python train.py --num_hidden_layers=12 --hidden_size=96 --d_expert=64 --d_shared_expert=0 --n_empty_slots=12 --normalize_top_k=true --lr_router=0.00108 --tie_word_embeddings=true --beta1=0.9 --train_tokens=640200000 --max_steps=5108 --dataset="wikipedia_en"
Below are experts of layer 5 (counted from 0) of a mixture-of-experts language model. Rows are named router (the router's row for the expert), gate (a neuron's input weights, with its number), up (a neuron's input weights, with its number) and show model dimensions 0-95. Each number is 128 + 32 x the weight over its row's rms, rounded and kept within 0 to 255. Numbers have three digits each.
After each expert's rows: "comes after" lists some tokens at least twice as common just before its tokens as in all text. This comes from a sample of Wikipedia text that the model never trained on. Tokens count by the router's weight.

# expert 70
router:163142135132145108134116115209148139161162126174165111159102156134099094103114127140104129137071156119133098137070135091120120119153157052088202075137062097088128121128093168109172101181180110152112088133165145104097118143174101177080117138099147105095146132080115137153131092070149070174
gate0:142106200062064163118146176062202120157164067137134108127154191067138153123100097081133117099110121169139133135116161156154046152132125105136117130088113177140083131111141125107119108168126167092170127114169101052070156099136139141137092167129117119132120141100107107142150145183135133125
up0:153104140104118128126127160154184048136170100163135150125207128133164124136162150132102130062102142164130067097107051123110110139120078157099089108140121103144126139118124121102157211134202086114137113117141144052135108104148051148135142117138113117162070096081089093103105102115143119102
gate1:087137093118145102109133172141137162100196143154174101168124092117129127170112104149156073094112123113098181090152128103140167131104104162119107128131195085143131130120145059090093142056058103082127131125137129139141133092112163087118165088081119101143115116071155156110158206176093168077
up1:118067125114142118102107093122129175161146132101165157048119111139123133105098144109103140060167228108146090099059101141104112076153123091147194142124095116091135176139126140073122108146137145161137123127114152075097138140177119149149154095179118140092118162137106135133184072175172081159
gate2:099106151159130090179112074097097172128138115119113140168109152175101161193131158186122092152125189123149176146128161095148112102125148125112146093106126087118091082189122104113140086150150169148113203175086151109175088123142095181099096131119125149102150110155155093082181141037118120133
up2:082132148189072158117146164095116164195112152180186120112138084062107173108097104172112153097122157121140093114106142119166144100150172137133135144172105152103108092210081124137162150132120098122132141177142147171121062110111100071111094141092167138069080110103126074169152138152102135128
comes after: "|", ")", ".", ";", "information", "a"

# expert 89
router:123139100137144086130136130138112124175161092138127114170097116195147085167111132163090158148067133131123117086108153142128156093179110081089117023114093153064103084096137140134105143149176064145192102124089118098072127159071084128119120125075156099148153120076098118145112080163132123135
gate0:079150113121162116117157106145126133164077113113080073138114155118174124157192089123181165169081133109146080128146116178151137105104142081130129122163132195179177140149048097120102072193125127129126131144139135137160159127077089190086145143120193149134132174076116109158167112167137112138
up0:126160154122147152130096132116123109137184095133120084180174121155155143136090155103103109177145129150145118104176102127134093078164125140110147131135080116079094131136122132123107155183158094108200176078103122067050142122140145080087174068206149132125150111155152087123053134067139128149
gate1:133156154149179166135150130119095144192096098097099118100089044138123099118150156139115129134109109128079161132118088128134140110140099065107079099045133140076126100103091119127127144189106106187197115093152104106107092096082137198115130092100088141103109163137069107167144082162125089139
up1:110117091124216181095169138115091160149085101118168116080152123130172168156144094165178107136124143122132159129158176098143181111126124161194124124146125069134119139127088167140160133117140132180127054122140173127133137139112163099109088155182052158130150161160124120141144067096088065094
gate2:077100178145114082151172103188176132083098125103078084120125129147116131118096157168093159140100140187136101091148119116087128052126154067148144066104124145114140104134100150088137132159155098200120136128170151066129173200141142093079160118098095123146092155134107167097174110113161114151
up2:122126174097135040151095107134172088061146123127172130132120120115170125111133125117132142116148134122109083039117145137114093109096131151149139167211127091094169085160127129163118167105152127072159109122094087118133105128155083161094129078079099121130121173146165120143101180039092143171
comes after: "the ", "a ", "- ", "of ", "'", "-"

# expert 8
router:130149128182089123082089074166070153210155077125151090112076123133140044111124134145104131112091133124119100129065155134180134125131194119032163121104105121079126141138144114119143133090173098113135135146158127110101096148134119151081125110132134134093123165106146128108172044145170110087
gate0:144133076147129192147123096180076163152172137108102105127095130066155120103139142080186126098154153119099138140108140133154113092127151097108144136123147119148154110130121182119097133186170161165146108138100157143039099098180069166129118090098093175072170143101136147152179179156172070104
up0:137162131083161087091134149126108107094128076083167154155060101120157147141127151119127076153101090092127107090129104115091079143183139184091146136108104148114090102150154111175146100111080087176169161109111153118050102152200103098118117141152113130106131130076111154134071154151129160039
gate1:144211095183197111115129124082187152130166134155156171130131158156114130108105142100143116149112161173052126167153166043141092108111100146176146069162123093077112091138106134132130153132136072112162101175134103065153137146140091146163083110108149107138127111115120128105122104051110142099
up1:150152119118085148174127147130184201181079170124078072138175113137132144179134100156107121136165159121150155089170063067072152148154121172163168155094082139066151121113102123164119114127131113160134175101109095082141171144061098114110167123131083150128166106149113156082100109126155138125
gate2:131137112135176128131146130107124101162129135188102066131143107158134150142112134157222143151145101086050079094185118107175058129149067111112136156144146175084109106125088182135111105150088133122130133105097162091124128147149164163154140110092049136119135164091123087137081107076172137087
up2:144119114101133114097111105138127091164121101190182094146170121105142115152141154146100052102122093138141083098057150112132103098113159150112135147111081176067128089103189172129094088146127173128118139198084157149138138101191181110138117161145150097097102105133126148153150153169132080220
comes after: ".", "s", "es", "ed", "ing", "ers"

# expert 54
router:124105074130095099159167107141084153165128093081153075128074126194123095152137117194119092133096122127098145136095182151147161125148184121074166055092095072140107114132140173156114107111151117135118092119169151150121114165092117135100110090098175087099152080084191119171136080110110079133
gate0:174121097140113127141077211127122162068134134145128086115152130078061137149102112104157023163126147097101151158102120062140123131114173136171121097116066130103129132151086087198123112089103141149102118120081124106152127095135114124124117096125122154081142110112139147150170181112082161055
up0:106145097148106123148074181068183094090076115142130152186157090187153195099136156129162146116149065175161152137151089075094115146114149132138168199130131112134132144035147142096177140150149228120138140152136126116118132135156092131154129117136132117093128107092128129160127154107107135176
gate1:128139116150064127172108114143156092114146071079183184111132103157097143154099117109140164125076113122120188108097089148124115129128093144126079091174149164107147165122172040093189128160124035094165164106120148199096129162152092144124131157107107069122138126137105118181117150115136116122
up1:127138133075110166102156131117102117092074102130122168063115139125116122166141192124215080179142105200056128140142091099055125111178127106136173130083110098096133120151180110128086134094163099134153089116156168130110097125119080124118092131101125157177139079132099112110135099137061109161
gate2:093128083121133130089182178160130120109088112125095109142112106118138108100132090169145139129119088108077082098144100152163148122039088116121139135164065206118105150078163101104138119195105076134147108122122111172188141135140133167112158164124102028147115114107066141097102129113163096132
up2:143146158133176131123093117129122115124102121139106143190099121157144163107114062114095106083127158130150088081059167128122134078101120086142131143080084163088085171191131154121158116138101152125139095118135214126090161200128127156148221140133095149069102094089141098164107093137099119146
comes after: "| ", "- ", ", ", "the ", ": ", ". "

# expert 57
router:103124136159115131153158086187103157158147114090142116123097187113116091104088100175058126102137112150093151117073142125147126103121187115106143060146120120041125162153143135109108127137117087133120062129102192131157112126160105139150096121106128197070183130097220089126145085104129110112
gate0:130180151130117108149126135087138140125187102110096140121050118140103171117141130127102118113105171115101138150135097145084058122136178109107067127072124143091117200167149167142097129091177074124138115160098123148110158150157145058105143183088176137091196150098189172171142138121114091152
up0:086071124140078093180079119192132133082107180147091116151170149134187127145070161181142086093119123089171109094100115179123106135174136182100141141166189186137174098146109119132158088097126132138125109103161084108120115089149068113091156110109184111137149144159103143081143141137131146175
gate1:079141115139098124150145118202136157122118115089047142124140107108155135061192147112139182109126161122156119136154118184152072117135148172139119077116105160152192183162051171142113101126173084158147085090142118134186151141108099129148120127141127153077147114087145073127090132178147127172
up1:066159121160075113118195149066152138115131102175154114104071073116100158093124118188125138103093145132096167148152156150122163110097146187101137085121155117091184081147148071110137148136145059145144157132085148102115147085074130143115108094165163123111153156212117094094119183120129129132
gate2:105131111180144088123071097180098120141130101106103130079170168081114122086103157148086142159136060088144120132166113132163096148113186132128202106108184133118138186072109105116138123130140042152148131062109203096139100083165142122095125181132133131145120165139111117080116106107159094138
up2:123131139099100140135114073114153108105130130150120104129128113179154117111129142078125100027104168145188108086141194190133161141062095086098140138123125106155143121110153173168157113137117172136091172117191093154181111152077166116156098171141077154113122119122090200172162079134149131128
comes after: "==", "===", "====", ":", "1", "3"

# expert 81
router:092118119103106112105071117166106138169135082165138088128104106164118096128134161175094076142056094149098122132093096134118144184133148141115100091146066126122082156074155167133089113123134134124136070165124145109164115196127118099120102109074149114070142164037157081130155082179132094088
gate0:158154130164158137143140111144064079092139113106168120149163129133106059118106035118169084180126114069151131150140086143109116150157101177181170090053063078130127169074088155154099143124078131120166154108147144131164099138138122121123122089175120132116165148115143126182180098133099136118
up0:075121157042088079086149076094103107117158161184105121145108152153103113104094119098132127123130115101121059056116122165133116147073088120120108170173080185130089105108156156135153105119129110139175123179068097120117165067151162112072133138054137117147146108127135103109103170156111142117
gate1:112095066102108179119099150150118195108099100064134140126132124176145089161110151152169122127195121140145152119169174107086141078162156209061138147164109161110088120120123109144179142160086157153146131157133195128118132116089132167130095183097142122114200105115183101129116136121178132092
up1:115136163007141174113124126066125157142131106092144097093078082082119153100063127100102135139147151158107100130092145112177104138129121114152076131104104145141097146101143133113184138118145196099123096170121111103161134106162060163151150169159096134166102157112125096164165122120187194129
gate2:161155148145102141123157149086114107127138131150161126037191121149118056172174168184186093153094116127160162160118079151122092120159086152112111111133136135139113115171122155117183141115085118124154150141096139081157151164120172135198106083107094133120149120104149106106098122190107130224
up2:154128175170138110058138134122139116145102113205131135065140177107136146167048124089145135119121120139124113082104136181079157097141181115079105159202061136151113105110107189101170129102119090164147107178116163147167104132161194175087117148125124108140177117139128141117163139171137136104
comes after: ", ", "s ", ") ", "es ", "er ", "\" "

# expert 21
router:118134122150143111097138118163109147172143060119178109149115124243134112152140158154082113113063067143097106091132139098153149098124192128095131095143099100122104098080163211123084135134172137129162118140162128142068122119136147156070079117094130122073128122094117094104173094152086101124
gate0:080074125186108152116151104076163138097124156153045131089108124137161145172126148126139157127025083115104123123107137130108206057113169120158130125127122100161071100140143155143114050056161089130114165134084118138119122125156165094125131126142107097175096130088108138131087143118161146137
up0:043074156145129148184097097105155166190082152137108169150149138118180151160141149142184157145123113126192109180121155165146124075191116087153143124092102156127105141144110105134108137124150156121123135125133113108134152101152132085158092156209088148190125108100144169121093154148180066082
gate1:163126130143076100146138143142146120112128075106182097154124193087149115132121081161120100085122193125165122083141119114102120148174106107098127172149107109176152138144091193120142171139191109125176135139031135146139175190118137089146125208167145107116069133151116115151132126133075090099
up1:151089168123121122120121085115107125077129136096080109147165123150089074108134113102142147082116148119099130161096077178183120103166174125146137180103087101122183182123155115127101128130124091089091101129126063082155086141183131072135102105148105084169122097166087040090081076119107150129
gate2:113114142195177125103113134142163170125103135071050078080181114166114111169159111136108118097104037154086109125169163105184175190110140144096109090144094150105124102157148182140082159178134198130142112104150098133096149178125130126090096119089128113162130125138136112152094124158171135136
up2:122135135111136128138124133145071165138074086149147096176136190093210086154147096171134143075154109172155083130145106127145088122096134200113131089097131140148093144134101126150095096153121175187112126139136114149144169118124113063102183088142120148117180155046116160075175166114129083107
comes after: "| ", "- ", ": ", ", ", ". ", "of "

# expert 95
router:135113126144115114113132097170111192164132063094126071137099152200166088131120105150075101108083120154121142137093165144116173152159190084114136069102107142084115103078131168139104145096141125117121081152136116118106124148114127201090130118093192119112160132104156125104174074115103027144
gate0:116129141180078134127103100169136086154129150155078119154081177142189076096080183150111153116093103146151113052156150127134175129112113143096150135151109191092102158095168178147174168092101114159055134116126143105126092036116106096108113121139154114122123141119050153130101114166134113128
up0:134091105125150143055143130138085245116148194166203151120137131116125153054117145135122155069093096202098139106147136135188107166104125165140135131123167123184134157101098073111132117151089168124130085122134153125172120167175131144099102144126137105126120111155150157108118193104123113140
gate1:182138112140117117159145096152092121147101083095157147160114160168125080119139071112106071076091181148116109159144171153143135166164110101126128157084125065095117171148137092108110125137149044132123084164140169143080094109130060204153110138201123120140155157132163092091100133088126113090
up1:126097157098136201152138084138127143140177139170170170091140174141136130101130117142120118166149132152117121137139088206097123117142155136100117142105110104143086110113117162135161074154199124091130174054093078212150131125207174151115132109125125144126179073101147135067112141070141145155
gate2:085104172081110138155135133168127179150115082106111092139060110169123146094105151115131162164091077145111096174099170067144145127109122121063126079148115153104098195114132115184105148147138152079064088121087087123142121157122096163121139131160140128129156113093160046075111122124199121102
up2:180165118182139119111195110155197159166189104070135113072090136156166119128076180128141119171097109115101151164144188151117169139150202151126125175101085098160151126150162175110171189119103180147110096144083110107137097128109120123132177157084110144143127141123145148163145131084104146098
comes after: ". ", ", ", "\n\n", "of ", ": ", "= "

# expert 60
router:096108095124143138128159042151142125148121143108121077143085157148147128157105134123105124146085122124154069122089136155183156092170124075113131100147122131113123119123149123145138096163116135113161122149151175114085080142162041162142115134133148130099170102108220048092192079108154050121
gate0:098116112143169158058146094150144161133178157117110101073138112103134186109077179163102164103110068108178128092127165125126133070114142102136123118138114154111069157132196194103164137139093124140162127157177140117148106179105140158127079139143124101150164150091160132055181150140153090068
up0:059141134142130173096138149044151145110084131201136101137126089121097113148053170145138095159112152164097147130106103125126102135108182176121157157146146173057143107083116099107153130076127081109095076101155109151155087159166169140128153158130150113086125089116206081094098155142144125113
gate1:060175145108122097102094122147120136098189173130165119107162163163104126104174100097124131123154154141140199115125163199138139149120154126111159133064100149116121155124089146147127095121164138139121105214196138111091079147115162140140134107093167173193101074112125104169115163189162079138
up1:087196153159125061140119098170068133180117151144102121067145125112145170117167143116144091110096164135109143148108131172176138114167151116172113131120154140153100135082179132115123152106150126150156126161175106136189079149138179090183116067193208202137118122151118138132079133147134130158
gate2:200128128086119080155136100122150119121162137130125111111123144177131092159060123175092119126095151199119133084059085182192099132148080094176116116170141146170129176097161138109091105194130127113159142160167119119061118100091099161117096152151114118100127103152156098096163077094107140091
up2:161142127138169197116047134157131146166103123157159112100151124094105109058081137110097156124118143120108136171147139083104073088197131119112105146123118137167139114090112049131132125125084110115129127134155141121121113136128177189180051158100109077127129054143166175116112149113167139194
comes after: "201", "200", "202", "199", "198", "197"

# expert 78
router:145081096164106050141137130226055139168189069160142130164089174163134119124111118118088125102072094127115102122140144109108200112161182135127116098104130104152078123083134130135093134123127094148156133102108137136122090141123113115102106130141199187115134139081157117062107088120173113145
gate0:107126135174149079162178112120120092172144102048107108072073178162168156145169113101175117130156129113135113062134117142124171148126137098146068097107102086137096098161063153112141139122156121080174111091120091120095127104102139150154131183168095158111079095091140147183091115080092083126
up0:139148128126121129166078184163172112165109138155138107157111143070087114079168187163103062109119226107122169129210155045145140136142141090121113120083131083116116105112156110164137116079154123130112091096128156151151169125111114157160058100136104118115074137162151113111134140179113137110
gate1:114110131195098129189129106119084184115107160129180152160074120137085150124130152148176156102124111124140239088140120080112156149110150136076130121116078127132068086145162157133079175116160108169066135141131140170138129113100132115113130110206170163105173125127146136101088108148168167101
up1:118144129103155082129158096121126072096137155159118170118175121177151064059143132123121128076125103135167076108148130129085146161126192169083172102157145108101174101185060146139137115124185169145115144193092122108105098083095099167096104101148116108083139105169071083152131150082130131125
gate2:137156117152120076110141092141079084182141099158084076156125186117099121099085074130102192100081118110121110089107161102056137083172173150159102101111126162147138079128137126092100140120065092134126105086105105157069095105148163118179137130117155137150141091136196100109108127091180160156
up2:113075108131133147126088083136047122072136167091133082125156158123114151113100124075125132177062148187121139091156171161169091129137111146073074107127122111110088108142142111114157115124138134153153133118097073063123026124123168143099115118119116142087098195169154137109085143152107096167
comes after: "the ", "a ", "and ", "pro", "- ", "-"

# expert 94
router:148135129156133093135128089205097156187179108149153103139092161139137069087141167123060144178084128097113110114101175147125171121144197103131094076099116163079075095146106195118090071101169118180173128137123109133097092134144126139116131129116129148102164143119177140147061106171143099105
gate0:077083171160148145112146111124089142145061101151122063160097067109107065112132137129102091193099075147111131145109118075110158090107136184104131183139137116123151095136121112081125121135090112146096097176125132140123130070059114116166130037146157109118129131100056070122126164134144116139
up0:142178113110131076116145163152114141061151098132081142097080136140115144110062131112159131142167157114077158136149125087104131121179126155067121140134152125188121151150092123118098189177144100149255148105137162129101144132164196121167117131094117157102130154118107149154175120124085084103
gate1:127172079126158148105152084181117156136145137143195160113078105169096107150120095141140118174158173106137115109082123116151131136222232157167106135108130162092127120178122132138116153147178106169130205166115081154104154096113129090147125152097130154183116144139093097178118086126146154152
up1:149101104103137206048134142142085176156134146143137112159152132143096114075181174115103108125157126091136113103160114109137148189089135108200165071102172053107108150118118174068140098133111152172118152130129184121123127086104095183137099149125147167141071098118148149101162178139135158101
gate2:054074096097177100076157142126138095160132120134119110088099118074062165195156120208095141143165130163128138160143150161110127055109068073174164113164132158116148124156141092149163120102160099134159097143168100114100146132134132102132140128109139169066110131114128171123103072150137132182
up2:075070136173077091153156097105157134117148117139120129091096160095060184170166141103130116178102118143150089114074158138123188076094140088119173178132145113083095160114180173103170124133098178131197145200139121107155150169124126101097181113118168122089121130141149169131101109113123115103
comes after: "\n\n", ".", "=", "|", ")", "also"

# expert 3
router:089119113129083137163150141165117127201106054136127086168087168143124113145136061137091120138097119111092080131120142117123148180135134129095117082110058090042130149087089153157099137081129082151144096136145155123118130121114108148109126143033152148076145128056186086139135122122149096126
gate0:172151033113072149127134144113146077128176102087181174116076090124165143088124143124082084152139150142111138119127119098157080117160111111089168121115115173139199123136112177110165078069106083146150139101112120127126111142139112124165066188106141142111193124115178194150126151152154112120
up0:108087134180127137118160111127151140103112156121101147153163137139064067100179139139137071095191154148156139140152133117152142118099057159172183110114057164125101139146172107162136140124137105053062145147109134083143135161127136140122151099145074134127100122100060102142117064142210158108
gate1:150142160112132127047132174196094144137169144072159151142115126107131096089133105202116122122134173174152119052154140093131144162129092084133134121123084137155120066157065116129127168049134139081158103166158116117119131104121091150130084140155101086103067140140123161190127143153181121097
up1:140123135115196104122137138173151080166150164072142158123154104119122131190099127174174079112122123138188149087097161110156111137162079120127177122086153147084122055102078150129099186144100116185114124139071120083138141126113126090145128161170145118107145137116150073132130143026118167088
gate2:179163157158135136186111131176169126186092151078104143130131134141170130160149080163127146088100094122120111130134135150124109131161104136091144098097120124122127065113104140094163135174096105202147061138146183095131178130097118131140134201054177181211119127121141133115153101091106184122
up2:120116096111106113080089103074071079166142106126096115154124143189107118170168152139112099175119111185132136181115118101140144170114175019156136095136131126176091136148179088148133095130148098058172131113148160177155077132149130166114201147156122100113104128095145129116136152160116154089
comes after: "\n", "was ", "En", "also ", "is ", "were "

# expert 86
router:109125118122087081075115100133107167161171107122169071124103133169096106137153098179128117118105126110100084131124177104123143101183176132073147036073042146113172150144123128119121114104117071110098156090111099106135074137156088143117135150158159107069166143071137136138140062093136145100
gate0:135111148167110118098095136106156146169158082078141123181111076170104155114148113174160172129110134177108129123109147087157071092075078169099143085105118172138170146138136134195118132129087126155141088139169156156157181150082081116168094186092168105147120218092171117154117138132105120109
up0:187103126127126143137139155135112089036167146107119106144097104166111157175135112107154169140074094188134080136122132165123157151145094196091139082162103170142123157163150182155189092135096150144108162139125095167111120168110089101097126187192130147079183096134079139173157134110126118153
gate1:140157091143119060150138058174104159132112080162163150145129100147126107149131084170161118159141129135110122143119174090105103127171139050121165138081118081152055083084118147135105185142070112160092144103189158128111086100124113111150158114167168137121141126125100125189112173087099187168
up1:142167144123151207127194108123116140191137113122101144126100128192117142167066169092120158113166083097106160133152113163150118141099091134160100108157152114123115083127127091167105063106162158126186165158173166090138149134101057126140058113102092113161115102132135155194090188109142133127
gate2:141095172123087143094089104154145106129106176134097102117120124178147210088150151121169124068091102144161130197139168062115143121173137119106128133081123129128082118161154152130149072063148151128169144079144136047152106134133101144091152160088116144063072136130068123153178142119150126138
up2:105148091118078138162101117074147164112168088139137160133148091112118077131085182135173147115091085139170103065188147088189105137137130090102091168148146073098146110142146120136107150182080148128106124151052112164074101152171136141057132140098134130101103122124172178125120093159122083085
comes after: "| ", "A", "No", "T", "C", "N"

# expert 93
router:112103147174105126098144110149137140173134079133158065140088153160126105150160170143029071144136135165106106136075158135118130085166134093103164084112090115082147107135130183127107094130096099188162121092190083118095111163133087132108074147081161136163118071094143124156096116119179147091
gate0:086066120165100129144141090083163182108147127136130112110172182124102136210115133166101114118078092210058104154094149124170109069118145133112165149103115174144126103121104126095109106129131195148211164153100111140103125206128134164114100151170145140111126123116160165116115089158126158120
up0:088114137083081126146107097163108157079122113097085222081154085109075039154103125099094071118081130146174166120144133144106128117134143105100125142086102077095173151120136146148096109173160154145135069120106143088095151128132152115082101147149085101129142094209092154159166113122120125104
gate1:159093080182086127130123099136087136125141124135076148159093121121094096145128133118132107122076152150133144132143146095105156091136061175172080187115059094113196203092099134168156214145125111133127121107164158104142198093104095077124102141151167128133106133100106130119148174126196128116
up1:130095128154135136109203018142086127081110132146097115116124101134089124136115139142138098133154060131097099110121139112113099083143148115149239140169108085091166107163122133112158107136124132107141097072125178105100117097089191145129098136116172110107169153119090198177135130108165091115
gate2:095181133115082159105123188102159105103154138068125142113087111159077098058154129209153163147143111126174106121111105159191143103158164158138130154126061124125101113077113172067089118182095137164144153156130168139082122121153136111124073124101103124137102141096104137102065171117150180147
up2:164208132130142135109107132072131178163133189087136177111106130196091074137149156123150166141134131118158131112150106082149204133130130129139150087138075114139140121142083142063089116094092139138102103157106108146154079126142176153188183075122169154152167105092170116145152163168071125119
comes after: "- ", "\n\n", "=", "by", "Country", "Born"

# expert 4
router:130138112123136087156131112176133151164163078081160088138064133158085093147120099125087101087095121114153143151108189138116109089158151132086141054092080158158075180081104115112105109109093098121129065112068175122075121146134084106147150159151155096116159132055148073127131100121168149157
gate0:118126109136108097113150136138150114106187149097116138177124127120092132134143163138162152105081123153086091121060131120088125087143169141102203121188060154143148161080105107104108109131165071135140105112153103158130147192152064083149222165159182125114162126093106054123100113143113147138
up0:110159125143142159137137124100110137151108146094139093158115115175137134140043079140122174054116086108156090129098143165098103144113160132140102100067129190153120098142138107131068110130086166130073097182088215148074111126131136164114190157128183107100133146132146175167141134130101195101
gate1:129215135074095071124116082202119130109139083119178107141104173136088112113107101160165136138110187131167112099106105072121141068113203111131177130144132093151125187096086151156118112174162129103103149161061154119122122110183137106125094137123135114127082179098092123110098089095108121148
up1:134168086148117192133152107160213108135126073153167188062132114115114117079142133143136039132113174140132110141142082108103147168136133138097098062119209110099082114077104156158082159095102142131114124096103140080154153085145104123168104122143146116130143116085145124115114132118162118204
gate2:069161142133104123181124071157130141086089104173177085110117123106145052098118112155186132126127138093116143146164146150161159154156093113044114096104127142113117208134088090132098121127137162187102129079092127135151070132110223100123127117113120120082138088133136111155152176097144144164
up2:063142154150055086095187175115124134100145101114128154126123168112117081170088114117164138162160157159099123139096166126127085097135095141146126157150158111098147137120167124118154169083137116062179061118114195108118105127114058123134097163143176139205173176129114123148159112075143170104
comes after: "is ", "1", "as ", "2", "0", "3"

# expert 71
router:120149112110143066132162120124143144182178121089155073134118132145123096109178121156094107166075083123102099125142172097142159111231206088121147049087120138075106084126113154110111111154169103094120107161118131097102074132083107150112088144099199153119116159098117127144140105081102115124
gate0:121162109165067159101198138074151122149144129088149131136166160131121102115168111178079147093109096136104078123135124130080173066154132115096108122135082124138122113122095118091173106148119156114154096159136049146112151143134123096141065088099189119163141145054154136055174152069113101150
up0:096088055137167112189115108156136099111142132089120140082108110134168118194133158083119148155116102105146165135090101124155130207159142063127133139121149121108098159140127150148097114114163110156097138115152135148127077106072123118050122198149148085156103094154119199120186065094139119177
gate1:130133074094134160098141076118133177141109142101127110111103177182113178104112114086186104148156120067070123119165133146124097130198133108131169136120089126123141128108199139138131113114062046113126135060144136129127069099160188182139133135166101110174060129140163131135122122102180150140
up1:117063181129101065166084165067120104137170108159097184101110092105155170144153128140147098154115143136145050097129161121097160186148128119111129078087161181132114107136154130100107106119146118120130131094092105131106131182101175089094135112155115140162094105095142053107089139204087176128
gate2:152133155186129116146160111107138085106126099139144167105104121093147138137134181144114156133050180159147100135155107122125119094167153183111133144149089120159120197120139167129092089103093115121130076138133053251148170119117085087118122154104152064153147142143104160087113134102179152164
up2:134157138137108074115103150148112089102137156115137149093141120067155103153099120101115096133103142196142099059115111181126117125180175206107129098128117142110129152160163147114102098104172059192168124121150156169152083099124087111086118104083121081086102115080115107145072141063170168159
comes after: "| ", "the ", "United ", "″", "New ", "of "

# expert 48
router:122128098152110125169182072166167132133136070120104096159102179146115119137111095166064118116079099142125116117094179107138164146167126119090120054113095152068110145127087137146137135129131075121115114168140151149072163176161083127063134150078196098094140122116131110157139089125161066192
gate0:148131134169147183184124125160123135073113087122106193119098134161132145145160091101162141062044074156157149120094125098148157176127122151138071140122149122121124157119158069116178170193127112174134115160128139159112118094133101118146199183141191110123129171127171127132105107140159145200
up0:113146058128152139104107188108130059126094178157125150104139123059089105150140108113099165135174174135082143174102166062164089118144172146130130090179095159149108158140077112150115119121096093094186039146074134139104117124102079145140135104114121161081090170123098107088117142109150116121
gate1:105159147156096164142186080119121066143212132133129130121178115130154153094138148160093094173145124164130083162128060112103111115134187102094133070076182109106097067083081130157148137129133131099128120125193146088090124119066147174125130176092132106094164151162159127147152102146148116081
up1:086072152184142161112142114146115093173171142096083119118171079132235201132151131167130157112137144058092141149155101134096164100154128119155132132120148142167133152105078157164075128145133107087115197117130142134127140118127085053086131134145102117073186132157147106108109075134133113117
gate2:125089069110124146063125138066176118179064085111097103119161119163140132117105108145146152175112076107106174185128183137158143128182173166124145139177147134146093187134108100183052122124128159180148177171138130127134175178126084118172104122118177169142134152127146132170153122120130114150
up2:125133128137090103183125102149224104098109170075102100142095191131093144121159074153121128158164131142107140127124132166100138137094141124159173082101113155175100122123126181132055098192155102144173108168135131171153118174115108181139150103168131125076107096102048154105136179102098118137
comes after: "was ", "to ", "he ", "He ", "and ", "were "

# expert 13
router:096130086169125093117132113160157150157121097139127085122111126119146102120120126099083093140056054156115091081128144158160124191126204153066139062120124149087062126071176142122111119151113092108127075159167131108093069143143118120096082129117152131091183126091134102165149096123183104094
gate0:086114165193152162105116132129119120148151100103032109144132157133190196084095215125060139127140095130112119112130117163143117098140168139085108155112107149123038168100117171067151109199094107085132133100130065126089115123120126165147115148151112139099145131121124138136108089148095141103
up0:073181186143155112141155157129132107123119145161159118125180125134172164083126060130124125084070106081129146115093092183082152141118119151094121116091139151174091112143099092083127137120117101148079107163083208044094088145105106108149132164088094089129106135120125103149106154154113067081
gate1:186073082174106173074113108124141080133143111077105173120101117162110134123165144154068094141137152144143146180112102156130134110137119127136083172103117141208167128130111084094193128148124097102065085094155098083062146136115060145155117135116098093109115070132146085088162081125121132120
up1:115139080192094126209140143109150094125172156171136142142135115070156102144152152120115161094084163131084137101111149127114116130103168118126210133112108122114101163065145137099121159131117190143114175090153157106158166111091153078083164163048128176160094098133087108149116146082173084137
gate2:120119085123130085096095136089075112160114108122098142137209107103114117137148074102147087156114148179167103172120164140131093157176083095144145120106114158150134180132121130125108122145089072078182158075149170141087063141223105119142134059086132083115111115117158090100113083128152144127
up2:075148087118088138113113131193144130136121155097160133109194146104148068131196077131124148155089033126068125134150145154070085131080127106161133083157128092146079149118162106105087086124168096075128152148128173139163142130122126142127172139146185056148089136100137147139124128136108075115
comes after: ", ", ". ", "He ", "he ", "that ", "and "

# expert 15
router:096111091142178099095152129126116162148138082156144095120102151174125127126087130147038109101107094102091115146134130130153176151202189129101123037091091147117141105141093153127147072135142102115129180160133124126120100119154093118106123118032188131102165135079122119166109063100153093134
gate0:076133139073198146143130160090115151152122095202108084142066154162119133102139154158119157128100155091088134145150215131135077111143139142140156095182123075103129104137112117178163138157108124152127103113148131146153123197161063114059164087118142139126091135114167153184123176148138085093
up0:139138138082096116156118067171187062098122169094092109135165117123147159160110101128095083127080237106133126130099104100110125133114125140091129063199134187138094127169100114116079108108143112108115103128099163092100157141125092209124108176094142129120136127134101123163069167122088109136
gate1:131076065108145144113096148136180106160128168089103114100155129160142073102148136102153090127146111120077167146178147060094122127080138156025149121127123071106090110140121082104184151117163136120147148111109138121096168178158105135115117112057119092126147101073158101137101154209121107113
up1:120127099164079099160125103108119104093117108127089131117134086066089133112143140105128170110105049141121153175038188133073166111114099133099165064105135133196150117170144092160134136162104167131113097126167095085125151141169098113171159113119083110157163105116112111097136129193081096077
gate2:111100078082074092120171132083122141134142092084127142090104156098174127102165143213160178150149111149100099099160165196155135199153162085125087078111161178109097103075122068158149155129082128071126177135142119131127128114121077128131096148128126125125166131125121125150112199177112136106
up2:125149087135141155104119070118104166149142071175119143104139146133163179099090128138101162160102138148121114111126187142107129132133143123074132097144086119132086119178137132168140084138170199175044108171096096178099145137140156084159108055119102137137072162080116106050113188119139146117
comes after: "| ", "the ", "a ", "The ", "National ", "- "